Weights of a small mixture-of-experts language model, trained from scratch on English Wikipedia: 55.1M parameters, a sigmoid router.
Below are experts of layer 5 (counted from 0) of a mixture-of-experts language model. Rows are named up (a neuron's input weights, with its number), down (a neuron's output weights, with its number) and show model dimensions 0-191. Each number is 128 + 32 x the weight over its row's rms, rounded and kept within 0 to 255. Numbers have three digits each.
Before each expert's rows: "comes after" lists some tokens at least twice as common just before its tokens as in all text. This comes from a sample of Wikipedia text that the model never trained on. Tokens count by the router's weight.

# expert 11
comes after: "|", ".", "\n", ")", "==", "==="
up5:128069128115122166020110119152171180186122138149096077077110088133177095111171141065098166131127137130136134126127102132117096079137133104081137135194067022044216139066134149128119113128144114106066089140159121111163139057128168159169131121116119144062139111144126153127137099091113124128089149138192099110175155121114092129106108181109117139101135105121128122120159132134171100061136116159111127137104169111116192124148129172128096109144131136162196158119185151145125157140137172112116142102144130044115141162141105108121120138138138120134075110085126127141082129142119202139
down5:113085134107108118110146161113214118152144114107141174173138190199140129154175161100119130129156138144118107137162092085122143193138086122126151065143200068137079062149117130158058102073039125133108173147131116118133159146107152140184093096167095045142089141095114083126167164074134129124171167113129123061124124132119137128152129096113131111095113110116114078178132113147123099052083150131224118135154117128136169169165143117116118157140225119118128128155135134160065138160135166119154114115124130165127101131100139171180119143155126140104159118161096141147175108176121135087
up6:165205095180134091092147045157164113140186131140138116097123096183133131107144088106153177137098141127169099187137148039162118134075134124150110073121136153126140128117124116105136117144137143103100130126131090126125160213110112152102107108131120146174132118163069139114120110067105132137109128127142112113085152130178131122167139118143120133118192127087136151139083118073114229122153144065126152137129101076096205037063125078159128102127129068183098130156157152108131129086135100181125148145141141152124173128146168135211153141169128113131152132138086099130139152108218105120
down6:103099151113138179134139127121115142152120130096129142199104125125113103090154038069100150157181114088073134127127138131133150112133139083146129134085087132153156094131115148153150025160174100124100156116151207145103116120154153203143139119150120122109168097147180109140066145129121146135092135146129132117166142020094128112120072108201124121091135122133187144084090144145146127131094129193080115198135077058121100133166075140129158127139104142071119146123160128126174136147080115078165123099105115111122045126129107128161103130144155167125137108186134152135108123132038133173
up7:119144120132128116109163143131191178080147144200107140082127139170091124143124141130106156090115141150085093136126087121124188138127096101155200132117135118167108110220160180175168128140180161104123147126159215124189166136045116096056156169121156132092142170198125105117132134105115065127157140118101134230151150122121117159132076127196096133056088143141146176129125117198132100074169114115081120106088106106081170150152094099122088146155128129094110140163115160131069147117147146122056127094126135100182100109141133118124142161132128153119108119134144156134107130141114137077
down7:125136135166158149115128158136124100154112137126151191202110118134152145139165102111128049099151118054134140120132160043158117213136144115160122122136125152177084055149129146037117138113113162156128136153118153152164197122121094113120051113115125126134121112105137092073031181129160177068126077127108126125149102078102078092132175122108130155122112085168131076142145108100159125099130111086114170128164123126129129138182149073102100120120130163107158136062110085094112142111134135132133142154122127135136114164050174123190117079056143091127168119163079087152095130124160123144
up8:108014112159167140129102139138120122158150137139108105118139150098054124207190121127095121151110093108105111006125149102116192130125112111131119171151194127193109129060128147122173131140123111100151107123113162136119191167161166070085131156106137136063115129092162117094164103088148099119124150124129120145189092152090079117117106107097143140110144123130135122055125144138198138127179123128139087086119171128129117154036112197152131115146123189102164140143124118091090185101103100121085101152144151098123139121113130189047090129168122134143122102126153117119134130159129151135
down8:174181159131086128135144153133171131096156151136068170134114179128083181122131160121128095134092203139117127100129134189109131133138086160184119140098097092112106120165133098142127117133138090139186174132132118154127101155189148192107198180090165123071148118121098142182134126150162098156117129131153112146104153128118139128198144081153140101127123128121196071139090105076140113109205119133111187114144093151132133182149139135148144196129168094132124064148101079115085099023130105102135136075082121137099098150077165134133114111114102094049134177110116094157147206153118117120
up9:140165172090137133190191157114127185137215104051098115136200120109101148124134129131119186138065176128093132117115062084128150146161095111155147112064139118161161128077121202117122131128123175130135174143152126075097130135142100113129110119128084129145128122131115148092111184124110118095105040043192124119143102100128208127202130131114133134144066107120100126079179103134130159066148141136108127133127164113133120133171056156099162140129110133111139117152097144140136096125076181108126144149127119131078133123124102133200191138096095130139136129178128092055110142163111104170
down9:188110110174108081108124088155110188132188121096112141151193090174182137132136075070147092168142168159183086123135150135078124151138117121108119124132120136135131137149199167090151145137129103133107164067136117206108108090065124122136121178131132116154138160185069168132132103124139137129101098186107173159149053138147187186150142174115138109167133088130105124163120115123103134156138076128157134127146144142169165124183113164143139067154137149122123084134094047126129111080155100072140122183121121136167099057103114144153166131109187066114116094159154126128089190125065106114
up10:109160103175141066109125051129081118129128134147151134100127166125195108078106131067078158174159133145105154112111150081113106124130041119133122118191106118150127113136152103139091108141147147127113131148203145114094138134136182082113145141108126105144068101094163149115108147139181156086128027168090089183160177136083130129127149035168114112153160214117122125167125104124120103111131158131146114194120133072130157209141136151116115112075149126112101144142126128131139161163112139137124104128122067128226143116116100226126118168143077095098097115149129162117151141133122120113
down10:111145155127089189224127109123137125096170079141110132140153143131068125078131116171098136125056153143055141108073125154135137156107153117074125144153126123160224166139094128169134181123115102150088092124109126108106125094087135114136121117115063105095119133147182119162089140073158093108122139102158108107126028133169144128124112109132143149122107152208176150091110112124135165060120165171125136122136142141175120143102167087097131131101114133075132135118104111156143164061090051084109126109127189120156130121153155122220077140124111128179134111118058140105115121164188120104
up11:126102148126082100161096106169030142175131136148128118110132089113117197124134117136119104176221125134128147132153129138165205142120124061163118133147200130116075089126130106086071152117189120110065121088126144128127124121087117170118128136223143132129114106128158141131119129112147131172114127141169142119141139113084159086127165152122094117129119146205149132113090161147110103114160128128024126132083172115145123172117040157093191072112133072159126120092085137165138133157123131106070139133119103153103176087127141028112113134169104118131144135064150146150129126142094138094
down11:108093148133098129119094131109142093161137110107098149184086115112126125092022048171111127110134116112123160130142156116128130100114148125159177108141149208140074142167204128091129154192091118150170118111064102220115111150156166106134106129156110143101136098143153122153098147068148097057120112122137097154107120160152112113145116130148163132132147114121130128047127125106140123153050149102119114120159114150072140188140108121164122150097099189180112130144113134094168127126039135133080134153128155128072127131128139139168128165069157060138043143083109193092095136113115151082
up12:131138117096095130175119114206180093078155078132149132130137152152142150166128142096099072121123099133189037229103147132103110143121154117130126130083165179128128094122101164101177125151144097125147152095102167107120111145122101159112059120074116138147150114106130159168183134096128115139134165142124072144090148147155101124123145103136152115063081077129127146109129120104111140108168121133138219159070127185078135087135099189128123177109135139128124076138150021167100185095134124154127112117164128115126195140110137126109118113153154094127129134042162076182129130090139086082
down12:119098150131136101162151163142081166107122121117093189116117120142125144114144089109129141090116125126101104141113126113098058138139140169218067134130149130076122121167129095099136100092124110099087127090155076136181109155165139119096128169065128139132129210147176131089125123153124077129130137093142136127137127062049165153128121154135133086165132141084077118095153067133063104111064175126121134201159151118116088172074135140113162166123158138122143136176108132101107148103091098067056121137137147139206142067174166070191172103138145138194205143133154145115085117126127126115
up13:143131119137176141112104103069130168175109126115099146093173145096115148135160188149118127128153152138135193129128090128064120145081148104137111122203139141143147127192136152171121145071101096104113150082104071111108109211138145130149221115125129114104135175111108120088136142108218047111125172151126081155128114133142109138140189150103135175206176114122114126069136137151079120107087118143118129074087210150112127113098108133153123120161135075148130191122116094155146144131095125182084128131125183084111195136126130132089104126105133126126136096140051139097130096202078143110
down13:183128150127094107140128084125131117152123124126153137150132093121122115123111241152201124162149105103106151092144110128094142127126139119129196117202140157182166105111107149096131073123109077076124119124131084074046106097091138147078110115109118151175095116133119094130191131110111134150057124159148107249098141162133078184125134143125125120091138147124156139107094140161127129161129091183153168154186091128132087116015130158087147177125107121155109092141116121158140091144116111188147167138129139140091115125133108130133130197123076153145153134149090155143085163102136090062
up14:116123127184117128135144131122082105149150128177125178054160133137166135056124145115078136126169206136115155125125100125179164122046165131089150117147135145212081145144144133127128093124137112087188094089141116161156102210134136148103105138131146125145143109147181115137130132135228165215170063124129120092125132129129116191144122183147127160149122149173133153151114160095127117118127095111125081156102113127098136102131100128051131052130122102121124130155124122081072217148116190116128137128106130158173199123105129116182115113181151128140086112124150112138132107173119133203
down14:114159099116141134092143065129133123099046112128156199133108153138152094078229117088076119136130125107118176129104150128137137127044113213118127150170123121107114125139128135167079126129176166147128107130145119089139131126109077118132107165123155108164131105078114123089146080150123110148095084138104108138106125115091118140162044158104093154067134136143099126180128066154160125114159128106138138163122156131140182130105191090201135143120131105121126119067070205127110209123128139157112152146072111070158133094098155123191093145174092135140118180107126169157139132207147150096
up15:120128114173197141115171133126101170095160130139121179083140150116108123134126135141160127133131108113166047138117127113101191155102093054064100118128161126111122135081116141128156072117102114155068103122113128148119100125142163123112168189127111193130175147169125085172103181132102145121181123130116108134129132089085133081104135171144039169150220131160143071127128101145129110188142122122104095149061119122138123106126108141177108092103087128168138117084103119126058127027097133150129145147143159145076127125106132140157162205130134133182121132160149227092129195126137121136
down15:102133110183112116126164212084114126135094078131101160099116103111113130135126116141114122096133157152093041218119120098129103054110175130197138107094092134087207102173152122087119129122110135137116138169128095193111159098083173145077127137118134065185102158139130121124123130112165136124253143183112139165105140152151120161163061201126161112154157125118177169150188114128163120081195107136146140129117150131082169137135096135146141126132138116164127095119190127118143149167149154117112146129127150073128085111138166182147128112113158119181101149162127119070127126131079109159

# expert 13
comes after: "| ", "; ", "–", "1", "No", ":"
up6:082126130127144135163123126075142151141128107087198074109093124106139126069124143136127119109111119078134117113127121131130142110064060021149126118122130097129117109128123144113112048100091164160086151110178159128169079154119155148133146134076140170124115124162144138121179152142124111118171123117126130077097159140117166198190123104014122204142149147189089082131155109176108132121120152156089136110189157105115141147100101127148165134151158129095153144129133128127135159159156102150173066117177120063145178141129128124148152179141131169176110031126086200175144151110139117149
down6:116132128172141107066101119031122062111145080114157153146115061124128178116129140108142114066163179123132136152151172089095092163154121086133129106139090107185179096122124122149120141117159115098111190135123120137104108072165100124152152121128188136162120082127097048119068145160118163102102104078132114101173184123111151146112120153114198153058129099079160184113133109165144212101163107150162136136128064116148133219188159117115101099176074124127135101126134110113124150142094147059092160097146134134141146121133125133115084144092126171133163110186124142172161188123122123143
up7:170118155128143094146157119092113108116073127206138125076111176090145142119172120133117129098094170122129126114158090155077130082073114127046074114134058137111066077175100074128153132138202151181070101114098127114155112137143132098145164116189121130058128141092130124163130148143130146137118114157134144121148143141052090151147155153083122133123140115089120123180185144067122129127138128127146120154087130150149124134126122089090134135147141104159122169171137040189117165125143116126133083179107026099109086108119139125165117154173124128129120133050093132126231154132162088149
down7:133126091068092100097139132061113129119126140140124066161111164130161095070130100166133143097144157098111079109055145174110125115066090119188136096083082129135120158112128106080118133119152089160132105116209199108132090134137125067091101130137130137161172132114116171110186116108099134144126142129130116145058137114091114155168136122129119082131168110096072114164141214148166130147095091098136130107114122110159099216150143236085126103129194125152125122149103087162141110130111088060133134149100145163137144148156224103146116091183184123141151126087154134118149168129145135123
up8:063128124112100084117118082132141152156113194128122164115140120142155153129151202093154200040048105113144138049078129088163074107053127115116147136133089142160161174122149129104103065147189154169088144112136127131094125144210133136154109157132121139114135066192142126088155124162139146126124121143180130226157158119154128122135094133144168059181137114092140104163121137142123079127143137145128119140158171103106225110110129127091130128164115192127184144168163125140172106099141119090137167072125165107107115135138099134173132159172162131099121133151100166111128108139134103119
down8:076146163115099089146141088105149128077118135123150137143136088128076148113133141139162137135203117122119117099125078126117060188066164105151126074196115128161145115112078138096166157155140128127082129066098190077120152154142109110191142131147175149099148094130156136119129086131126108110084130167095138141106135116150221126109119094116103080163157130155148164114169110169133127108202126026086108077104143117107187172176112144136132138142152127103159153130144134124093128159089137163099112147058129078152131131088128145138154146166127140032085121130115036115068107153145170145
up9:144170180107138153054147113125108093142077128127129122124129156121167157081134141127131125121119171185082075153077133131107157124084184154123226191107111115127130132130103162128127073111123116094139107095179102133117087118132121124114110111154153204091053132125135122116130156043109106131113131105144118132184168137132152083114140133129104130068119141117086181156128068168081135129193096080155133114136145097175117111154180112131144186117125061127060120126181096113135132127194077132129116070193221128159173137090112118127115110159134157121129107127128133079111137205089117090
down9:130095134119117097110117131111079131097112142143149125129107114124131171109111110095102145157129110128116175078123140115138218119102106146098114115117116121160119140168187158120129102100168135124132117092131079154131150255110128129169133141096139150174145132093108178090096137128132040114108087191140074126173126120121133126118149185140167137121171126029133121122144148114131140121110101150126110113130135130127180141156113174132086149108120142108123099157068133137127121164121186114119083120127182129117210148165174144116196115106167097069102091148143123132015113072128087151
up10:137115164158103118088150140132169105169136116120096113128131098142118109099126079109099147170095063128156120132111096047127156151148163112128131097131131127074126172117082208123112129121148141073151157162145099141135136117147067129124144109143144129164145088135137146110139231164164159128072121145140102127172126023112148126130044165123129058068114103123116103099104143156175127154127139137173135092149139128127156156058122124139061140093121128134059124125156123139187099120155134167146250132101159113161177062139142138150138056118135124115132132130078121138130131112142176046
down10:144156075148114110110110147101120075126094056136123166160079134046132150145125109161137163151147156131069153172052130121123153151179097129207117120176125128121131120157122104117167137130130167135129160145121116195163102124145123123176114042197130142128141112122181180081156103134071098139135179119145164130148138104097117127136098155161131108105108153129102127156135116134140106145162128095187126127080200222196188107129134118094077134128127163133060080114114155137105142126111137142121151102081176137149135098175205079074038100120085088098143122128105136131092135134158104130
up11:109140149088121092140147087126150162162132105135120124083067123127172127154106140143147181099124106134105163109155116119129120094192150108118134134127104149130037117087127169146160124125147193096107103127187123142119129146132185038204123096129145126113155068094093190143145121094176136090118204062144128152137138139093105088097113197122146114115093117148137164118109129095137175133165060135127118125122103152133126167164165044110059095109147180129124139132115150151166107125059154128148129073123156159100171126139152134144126109161115154048042150195121122104125164073079091141
down11:173147169125158106108088121130127128089131096184131123119117118119099083168088119120168098120167128152135118116149093113114141107120132181117145126180078153118140068141175187077084131122086141190100183135094109132122101128098134194151119129126121132096125134130090129164150129102143156189122146122045138122119125081181170126125131153125136084166138173095135135130202186091166086099127168125125131133169153157197140166047103161131157074138127118220100173138128122126097113101132123222171091122161103103091167127159145144119140096122132085061150119104167131133192083088108081202
up12:111127144133117109107182119133114122084107127143134124183103150170171106115108126131155130088125131103225168122136135119164086116135134096102134069111104121101165107112082196071124128139183137117142138130118093108081167056177165194115165128125027083127182120153157140167107104136154135134141134104090122108134144049126105136095125127136149165131132140094042128200156124149142192143105124124123150128112149110076127127164072138112119098157145193160177171107218141114126086129204169136187150126119131120194135111124176131137121157102128127121079112111208083117152096149148152137
down12:208114149152106125175126113091101094181132104135128150179125128092111209121125157112169180133123065118097138130157078173151151104073137128101129094085114165089135198119127137137132126102187097109105206165171130178120127187122113154121115123158127121138120151108166127149178126043120122145135124130127123107101134123153140119127106168131154129204110133151119123128035109161113114134040165118167164142128100085144151111149138055137133081149165165128109194157109111133119120105164134139023081160088079172157173136103125124129141103134209121122137061191106133125111128122139113126
up13:116123131018137128130178107171131127189115143112132129131134109169145130185107125129083125191116130137188083136119124178155119124175124105152114138146164134138079136142091142116132132118100137077208148136140179085131120092090116111068080164062102193064139136139124079118135087136119097123122164124195119093138121142117078085136115147023151148163132123142113141138135133129144120053133109149140194139198073045111116107138134138131185130099190135106057104133091115147112124098089175107126075154120122129081128139127118128207116112139143142059105125120111146129129124180173141116
down13:121165175155113105103199185130136129163155125164080122104077124152074149144164149119180136125199119112121148133151130091157122169121132138124130156102083135155105066075131129136170086113123179094144138097205109143100115150108047157120103157104129088182129125154129133118142106101114097149132096142179104114160143133118114135120117112123121124135124112114117111095117126100129090218111155121147122130038065167142187142097168159144147142132097137174152116138131156154179065052080033145098110136130101127029123130169107175183171149081108178125087175104098109096173127147111134138
up14:143134119125127133101178118089118126142106158133151171139071121128123116152139074118149134118183126111182058132065154123155134125071134132106088169128158065094129130153096134096121080146131128124098084170154182109092128080204131051161112133087141078126127140104121149125094118109064099109035133175134125100141117182178150089094067094157125161136093120145121139149140096123114112132101097207131106148177174131037162071131108134101168141206118133107135169141148185144139133158126136096145113061160133068087131099146174106170137146097123123108124121120133103124089158083189091078
down14:142187137134143124102165080210154105095110101117098126118129143125111119116121088141085132113128143177113124128134189123124164102138068157117112126179114186069120071111136176174127175114086123132121094177087141106081151138140127091131117114123096099178034150132074118161132135163127106092144182126130063098064127131130113114143109102129222050128113108088160128160132105114122133152181116127177128093119147101150138117136148071173095049114136150116206143175046158167163147129158085147139138175157138123067074145130127075118128188128125095132164128131126128185177092127119126135
up15:091232115165117136213148077123120134189145132126222158086081167107161100070180191130161111136127130101139027107140185115151125116126119116066153113045130094115184123130137088153145111184154118106108129131106125124158157123150164131129103137144101121145128127104151105128055138087159143185192172165112145124184136161166079133071156130098109162140139095124097100084134136195125126142058129134104116147140045098127144084137125138129100090120166192111108127131154100155121137160127134124124122139125113148119134092171123090098084081130150127160128123125112116120164101082077128128
down15:198126129153105110148122129105172136128160130133172121149104105106071133043154115014072115171119124119137072128141096103113122130139074144121177140113173157110104154129130144126142172118144128117154125146157129154130172228090160135078130081115184126159071132129149113110143106115152167122125140197085138174111144157078122133162142083111224163118107146141115131106149147170130097113081093137083145100105126105096127178069195153178099142032074144131152205070124081172134124105117107147129098132127121120111100106130131112114106056111131119131162095146126106128124082176134133115
up16:159036169105124096142122159146072124125146187152125159095209155157109211128160087152180157116114150121143179129081110145105104127087090164113151135160134134075055111132133159128176090156128124154119100108135086127115087114137106103177139128141133126095173110142123139114119154156171149122142132230089086152129136121131113163127051111125125124184070110177128125107181127139126104138052137097136151146144193125148077157082140131086167117200129103123125157118164168143091158147156090195172089075137154110137129124115113111123163129120078133089156119115100122072124134041136128179
down16:179127121095116147160141163136091111124137133160079101108120141115156138112090127125147106064180132163121113128100124131136126035138120132138128112124072129078017155116132135128124072130125131108125126132141111158216098108145082175167117106118126103154129092130128185144124141116074122117152228123201118063136130143083121109134122094130130128180078131109095166130121132110117148128131126137187072121094125191087179137192140181126121118127130140134079119161142182101103205152103166131134197112063106160126090182159134090092129075116132082138119130140139127150124177203197095123

# expert 10
comes after: " ", "0 ", ") ", "1 ", "\n", "2 "
up6:127146138141158031131161143116160119137097159122093148122199142155108132150130126122128145132129142111083125119040171128124143127125109152166191155162052151110132048176145116177179069121169095134169117139087123116157133148123135161123178114120065130132073096198189128139168147130133148152113142153134148127189128126123125121169122127121160154132118112123114066123129150169166171090104133124103128103143175143183167102134043115099094072116086105144160093073087131206143113225132104149139087146141155094096144148128107116125147200190076148118126159115070117122117127117080131129
down6:122129106123123145125106189122197104089125141109131137120113165109121193070079165102156057138152130095190099119090113171136122124168097172120207099139133108132085121104132110146121147129203068137108141078133156102148114093101103121111080174119133086097120093121099114143172139171178071108181105147100144071088138128179117137123121142090090120051153096122146157027178200128132157124115055091105185144107097166130115104117115157108121136129137176110126106155147163158125092116097173108120171086146159076071057066177121113140141154123125137123089127123154129135144168142137088151
up7:121135137136119106146105163133128132134138125095171038153118137112124130089082107127100109159115122169153104120103127151092164077079106088086112171112146080095102175102151115056138081128095135115138132122127055065185113081120162059128092116119127137163080179089091168202136113132128176119163155096159162139130145175147125186131135140128069170134130157159145127129129144218128127116102088093138148135144126108125144221160138122078151113062147128167045135120144129048149129131152158127133138134133135152114091129126056118135087135139138155131093211177117129118045134092154144098
down7:162134103178200162133121124054118055101128080132089166127101108126143187149144129149174112124135135135187122152170232063129093080128113145134103136126108101134109125125130135121124092153124152137131111129195165170098128173128128172140126130103192160096126121110012136070126161180129078123129110140151144142147164123132116131095146138177068108142097154126144138154120164150126134146125058122103113178134154157131112048097105164155161106082156157099122103118110084123121090150108145050104132125142132074083129077123105172151090124111089064124086043117137126134127173173142143154
up8:185113144124105135129113089125145115171146099126129092255103137112107123157128119138122114144171140139128129136089058103175149175146129147139121141160130152122162119082126132075082157139067178174119112180107124143108098146160130179068124173120164181127113156122148131197131094126089127151128139100114121140120128130161157129142235100082115135174079168139166131167156145153159119123135102120117128115123184084109126146161112088119079145126152127170142184176127147151163225152171148185144099112129052057126145106155130054156115150129109163135162180129137158084152131120099115133
down8:110088076128126199119163110126119109152101124128079122206187214043129122104108094124173159122062120141184195163123053110145095094129134094075092132115137128128099082136082158120103101128094148140147134117121141096121048126145127087092050114048145121121105040115141036088119121070092074098144108104123176160182097114166143148127139156139156101100130099070142135132140087126140114137140190129111083163161128146123171129149151094141136115093113115102134133091126127117092126122140162132182107148125151155132165155122098131121135124139206113112134133122092117077127085099118132099
up9:160136102144144140159111143140125121158164158197111137039114122120111132190087120017122154096183142168145104074152118124096133137163102153105134101123147035113152104120124180092131205075129116127111102171124112114119141110125165113123099148161094129077156109138118195134175143123142128134161117114100119142083167103073135161108128130134097143150170122161166152094128124128144178119079143077152056126129084167138053127128090137143126151154180160069113129135167129159087152163127140135121129088141130145129216075164122132109134157079222151092143125069128152155203158144132132129
down9:143135102150175154141099101126077092158122198124133119136073195118176129130151144121140123062079130141075146154150131101102126127167117074135132148117138131092129132128117066123123085134130158161141098166119120134150161088127154168157129125160094125125146154112134128124120159134077116068164144142058148104134127127089140082126124089099195078091119064100136134087146128060133187037146132173115119131145125136137105142255172100133071097162113115165106099128188144069030197099164134092100125164128098091110167114150142153148128128159125097084154111082109140109121161144127086160
up10:123057101126171205119170105160095096141092079100073210110119145159127169154068134108107148186151144126137058151131160180106141147136126105127095140186118146123120107166147094126096164170076124168144064148101102175155094130131111124131161177113123046095111127134164143207145148163127187104122142130103116155162127128188124166101090122136126081126143144125122124178067130171104146114128129122165181114128128158108107128161173126234182135121091123151097126104163099104108067108109129099150130040185138161160200122128135130135142119130114171128147146122133130134126112196146132162
down10:115130148120136176164154117116147115121107101113080087134034108085169133124145154130118098145130081127097153113163120117148171141108098145130130116103132173156124076133145145128126136192108114147148129159092100119157085087141092121102138125155137118255134154112102133125130169115046101059080132133103204100077150127179129248113113105109166124138131191114151159099132125110112107127127077190128134077045133173168149143162134112103127152146089148118154120090185084115065144147125125130074125141120128128114035098125094133111144163144112189141117128149140135141096165150143180130
up11:129220162178106093111067043050139130133065108144149156148211211126043106123125079145143168179114108091121096121149100154119154104194148141117031142134091169183150201061126127064128128111154063109122115122133202138122129159145135117135074148111140117109110149128119110129159101122078122087148147117084152127126154130145190159160135126139131128196082046141153153157142121173122137159123092136143141159148131093126107098130090099189110135169149134175124132132126148125131169097128107128137141088105116128098179150118097131140135140135153090128123140083127129128101134100131098105
down11:197128086132021046098127127210104148125137159072147131085128121081094153137082104131153171110118132155131153215104177127108093137129166121131154173127135092118025101131133124116080081136115154148137107147134130128130135124235161146142129084124142157098162129155149120061108164127050138079167138122102150162117101100145064124126130126141147134140149137130100061164130134151155121166160075156149143116151147147122199109133145158139098090107128138107214133128141114100132119174144091154141177072180104130141134115185095118177109152119121089117170107159159129130116116136121096104
up12:115097142101107110080133141139129135154127120131122163067171113141128134108108119158153130066114136158116130143043067128164122152117118135138126174175109121136113113159116148106090123152125124117080142142095158128064126095061087094131078174112126129127176133165142118143144141189128124200125093130121098130202114135093160125106198115164114108148128107168133133101000074120085134105079129173086136154155134149152144101095086097180104120185142138158106117120157122180093097111101079128082137127098114178133190112153105125145090119202185137147139086163094173121182194133179105093
down12:080110157129129118133137095082156132123120160082085144138136121132123123142126186134122125182135115167092150092133096123109207130119187226100080085136121121087102148161051090087125139187150095122176187102140112132121169109168136121116166138117106110113059120079144140142116178128074142124106163151112127133146115110129120205159127109126126096132147148145135114176099149134128133134083072120132174093133138160166136206158134125130061092132065169168118138030176141113137164066145139128169126064117135144123159134106194098128110125130129144102177182119134148057173104043117129133
up13:120151107111131141138135121060097058156122120161117130138127131154055120142109067165125163114128145140102164095101072115201150112135101134122136127016114104124127123109114159157157153099063131123143118104026040084105105169089128152137137115126099171130070174157121112106127173150121123119130126124108101078090152130110157129133136156185108069095113191155103125126124126134168148136178140136163161132148132132133069192154110084082132164205127172145053164152057116112134135132120102156160128137178155082118151138172054110168119128141160132071155133107122127133126143148121129057
down13:146120135170112140092132088130047069134141166107166088076095142179114126208122093136140108121128126108080162128143131137078161093174117069135122114131110145088106133083176140188094149143092113110119070110163121163133140073140123104128132131064122123077128138107116132066134126194180083052111114123159145102135106124153133126113099066136147083128176143077111127176145172134138119130180135123146134151180191148091095152194131198125121121140142118118139076175065072093150115157104143139125151158123120120125079082104139140134162133141141137129210169097044157103083120169188148133
up14:130117130138127122145124118163099118132156113113123084136123118102183119145075182146128133182074205153053127128131180155117138102147074085149105053112113090096129135136118149141138179038115135166211126163134103036116033128116122112112127040108162138149107116158126129093132099145166150108117132125122108104160098069192131186141154127121122144126114203108128039128169144112139155168115155162113125162154128128131118149132081143178131127095147177088128130155135145145120103132096088214131145117124127126152153060143133104122074120132141109141096101097064126168124130194128086107
down14:161113015131112100111104145166120149121104149099144141152164124095163145202148156180124176123120107112135129109144140130124144123077115156147119157122098121168107133174121144144120133125098140132074143110065126116135081131133136128094116097142106211125217145129126101106110103118129101087138135115146139081126119130101102129124148160164200080123154079178141111142146092091095078063113088115096159125129127176149159177083110133134154130038124161171129166125130120135062109127111122087233130120165161148136191087041161125169167144136133126143123074129168092173129169143088176074
up15:175173132081148111164190129113132035160149128109120131086190130138117123129110172135123175113182123170049122113092090123164149125096098111181103120116104140120119130131068105133122123133167126112140081120131106124128129100146044118108134186130107155139154120123129148123150113092178124107144131117028002056093138101142158124124128110123109077092145133130131146064138117137119100134110120140116171193167131085146146196137100090135099132157124128051128125106164074149095128156224105127130123134154055135127090114129150147103135176159122122099111172088163153170149127175107117105
down15:125084125128125093129105059156103116171183109057110116126151124122121103054073043117191139134137092144124140165150241113093086160147112119149148177097123118185152129104083154129109172090131121129139116112129110151200119115157122125206154097126132136053120079110134121136150139151121092144116081127160093084087138032128123104100096130122129096112071137117227136127161127153144149128159090138169138135135124133140141077141141061170130115157131133135158128071111135145051107098147062118121140189135150163128103122116175074123169132101147139118167154095120104141142093135091105134
up16:174127112125076129093109120098130236112160148163107112126143134119150062121104054147193139145129214143127108109118126113117187156118077106073102134112155173157163144180120114164147114169059112156092133137129173119148124077099134160196117119111155121152137171157119130154125108143157098124176089152166139071123154080164122126163120106186132091156121068121119174129132077150236172153072076131123126101131162136181107081122080153111168130075151124134146128161128097128112121109159100097121071127128184143152160140114112108127098206149141124127200089156112153095141111127124132106
down16:131141130154140108163120211153112121166090125121102142125109086152147174115167149123060132154204150125072135145123210138159083149135145072169122134125114122126043120159125149050117093176167129143156116111134119128107119124118087112144123163180077121111141077114099165116197129186119112068126086126113144110169148146125139093074101122120167142143084098133084149051102182106111084101074142124181118121153037075133091179147123172132142130164096154069116148094076092120091123116121136097095186194121155121100111158168136128076141132120131126155143065139132150086128158148153104124